From a checkpoint of a small mixture-of-experts model trained on Wikipedia.
Experts: 24 experts in each of 13 layers, 432 squared ReLU neurons an expert, 2 picks a token, a softmax router.
Training: a variant of Adam for the experts, 1183M tokens, 9026 steps.
Below are experts of layer 8 (counted from 0) of a mixture-of-experts language model. Rows are named up (a neuron's input weights, with its number) and show model dimensions 128-255. Each number is 50 + 15 x the weight over its row's rms, rounded and kept within 0 to 99.
Before each expert's rows: a language model's description of what the expert responds to; "gets" lists some tokens that make up at least twice as much of what it gets as of all text. This comes from a sample of Wikipedia text that the model never trained on. Tokens count by the router's weight.

# expert 19
It responds to: Career biography connectors
gets: "and ", ", ", "the ", "a ", "at ", "He "
up0:73 55 57 53 50 43 53 44 41 26 38 51 54 59 29 40 62 46 46 36 58 70 37 39 53 67 50 13 23 52 47 57 55 57 49 63 75 52 65 76 38 56 33 56 61 56 59 54 70 18 67 45 30 47 45 40 44 53 15 28 60 62 66 65 52 48 60 48 57 68 52 40 64 44 52 56 51 66 62 18 36 65 50 53 40 36 52 74 57 40 71 37 82 38 33 40 50 58 56 70 74 69 59 57 31 34 31 34 66 34 43 59 72 36 49 71 41 21 82 62 78 43 42 70 27 41 54 58

# expert 23
It responds to: Historical dates and eras
gets: "\n", "the ", "of ", "\n\n", "th ", "by "
up0:59 41 22 37 46 25 59 37 33 66 64 77 26 56 42 74 28 63 46 17 54 81 55 78 42 37 62 56 38 49 20 64 53 52 49 64 48 82 23 76 30 43 32 89 60 75 52 40 72 42 28 64 56 55 53 76 29 63 65 51 64 56 66 38 35 37 68 54 46 41 39 43 41 67 65 78 36 37 43 36 54 28 36 47 38 52 52 70 25 49 72 71 30 62 35 27 78 66 35 60 45 52 37 66 29 52 45 51 40 57 37 48 76 38 33 52 36 57 76 59 63 55 45 28 47 51 42 54

# expert 22
It responds to: Pronouns and empty cells
gets: " ", "who ", "one ", "he ", "— ", "that "
up0:56 45 63 58 47 38 67 29 48 39 49 49 41 54 43 53 46 49 59 46 43 52 73 48 45 56 53 19 49 62 20 32 55 50 78 66 29 56 32 42 51 46 58 57 46 30 45 61 18 46 42 36 73 60 43 47 43 62 94 32 48 45 69 85 51 22 46 36 40 46 43 35 50 61 76 41 41 41 60 46 55 19 66 22 40 58 34 33 64 37 61 70 55 56 20 53 61 42 22 65 40 73 34 37 52 64 82 44 43 60 52 61 53 47 49 45 48 37 46 30 61 73 91 56 49 61 58 41

# expert 7
It responds to: Articles and determiners
gets: "the ", "The ", "a ", "\"", "an ", "s "
up0:53 46 41 17 68 76 37 56 55 62 53 63 38 62 50 46 57 12 51 19 52 59 36 45 55 49 53 56 54 66 30 46 52 59 37 59 53 44 36 52 77 49 50 38 28 81 74 40 33 45 49 75 32 30 78 59 42 45 46 46 67 71 31 48 61 57 59 38 57 36 54 43 35 42 67 59 43 64 44 33 60 39 65 32 26 81 45 28 52 49 37 25 45 64 61 65 54 38 36 37 44 21 53 64 53 51 44 54 44 46 51 68 67 50 40 61 50 55 41 60 40 52 64 37 60 59 59 55

# expert 17
It responds to: Number separators, in/on
gets: "in ", "| ", ".", "on ", "–", "In "
up0:57 47 48 52 34 40 69 57 31 62 27 51 48 70 53 72 55 64 61 94 46 63 16 54 90 56 38 34 66 62 39 60 63 47 60 59 50 71 71 48 38 66 61 64 59 26 54 47 62 49 49 44 59 50 42 64 71 25 86 46 34 55 63 46 53 56 57 67 44 65 64 60 46 56 62 31 36 51 68 58 61 29 29 51 63 50 34 56 44 43 49 75 73 31 59 50 36 47 30 39 69 34 65 32 55 92 44 68 67 56 50 66 73 25 53 36 33 41 49 45 60 52 57 49 61 45 41 48

# expert 21
It responds to: Infobox bullet starts
gets: "- ", "| ", "(", "==", "General ", ") "
up0:54 57 63 58 48 73 44 49 68 56 54 37 23 61 51 71 51 78 39 47 49 62 31 51 40 62 57 65 36 45 85 47 68 47 51 54 33 61 28 38 74 74 43 50 42 24 30 77 68 62 63 38 40 55 43 46 75 73 36 57 72 27 67 49 43 23 55 63 52 40 50 71 59 46 59 61 64 23 46 57 52 49 45 39 30 32 74 63 47 35 48 53 53 68 62 78 42 67 41 42 58 44 58 31 41 17 38 45 54 46 45 42 57 59 34 57 65 37 34 21 66 70 58 48 82 24 48 46

# expert 18
It responds to: Section heading markup
gets: "\n", "==", "===", "=", ".", " "
up0:30 39 53 71 84 60 38 68 47 56 46 46 38 60 48 33 34 35 48 46 72 62 46 46 43 48 63 48 64 53 48 50 34 58 43 20 32 56 57 43 38 57 75 87 55 43 33 81 58 36 36 39 59 48 80 59 60 38 48 30 42 49 26 57 51 52 40 58 35 86 69 46 44 39 72 38 60 63 34 44 81 32 63 35 46 18 40 31 51 28 69 45 51 51 22 51 79 52 39 60 50 60 42 41 52 58 53 51 26 34 74 46 52 56 43 42 75 37 61 69 59 68 86 30 50 47 52 55

# expert 0
It responds to: Prepositions in titles
gets: "| ", "of ", "\"", "in ", "is ", "for "
up0:51 57 31 37 30 74 27 41 50 43 54 50 46 64 73 35 43 47 55 66 53 65 51 68 55 47 57 70 45 41 40 38 41 32 64 75 64 44 31 36 58 41 47 40 50 48 52 70 39 58 79 55 37 34 38 60 45 56 53 62 58 38 55 65 55 85 31 61 31 59 48 60 49 76 57 42 57 55 20 40 46 58 66 54 62 40 45 65 46 68 32 34 59 54 52 36 33 50 35 39 39 70 34 45 63 62 52 75 51 43 63 46 42 46 62 41 32 34 47 62 21 74 61 78 78 73 39 44

# expert 16
It responds to: Copulas and quantifiers
gets: "was ", "is ", "were ", "are ", "be ", "been "
up0:35 54 54 58 67 64 38 41 57 79 67 36 75 32 31 62 51 50 39 64 21 70 46 37 50 33 33 77 53 33 68 33 24 41 73 52 51 49 51 54 50 71 75 46 24 44 57 62 37 51 62 40 32 54 74 14 69 39 64 78 56 22 58 73 30 37 57 40 54 44 38 75 74 28 50 45 53 22 58 59 49 56 42 77 49 25 56 36 59 39 54 10 48 59 69 44 66 38 56 57 46 57 34 41 48 63 73 40 37 34 39 41 42 52 73 33 67 69 78 18 80 42 33 75 28 51 35 60

# expert 10
It responds to: Separators and punctuation
gets: ", ", ": ", "| ", "a ", "\n\n", "), "
up0:44 54 76 48 50 50 63 45 60 34 24 61 53 72 37 38 59 54 53 26 28 33 26 37 56 42 58 34 71 61 42 49 54 45 27 77 73 53 42 55 22 50 68 35 48 56 66 61 49 48 48 22 61 32 27 37 46 73 58 34 55 17 56 77 51 42 54 34 30 72 34 56 34 63 23 46 37 58 58 14 45 85 31 36 54 56 31 39 26 56 53 29 59 41 58 55 49 36 68 62 39 68 55 46 62 59 55 73 30 17 50 42 51 56 45 61 62 47 38 39 54 62 69 44 44 37 58 43

# expert 1
It responds to: List-item name endings
gets: "| ", "\n", "en", "z", "'", "ion"
up0:70 49 33 39 64 70 37 51 79 55 55 42 24 58 42 18 57 48 64 49 34 83 67 38 34 43 50 44 26 51 69 60 46 75 48 32 53 50 32 63 41 78 38 63 49 64 30 26 64 31 45 02 46 57 76 42 69 83 67 40 78 32 38 41 79 54 29 57 81 69 55 40 44 60 37 46 46 44 52 60 44 55 39 72 82 48 71 55 47 54 48 67 40 48 35 48 72 60 50 65 50 55 66 61 40 55 27 77 72 54 45 67 45 49 57 50 53 59 66 65 58 66 56 66 54 66 65 38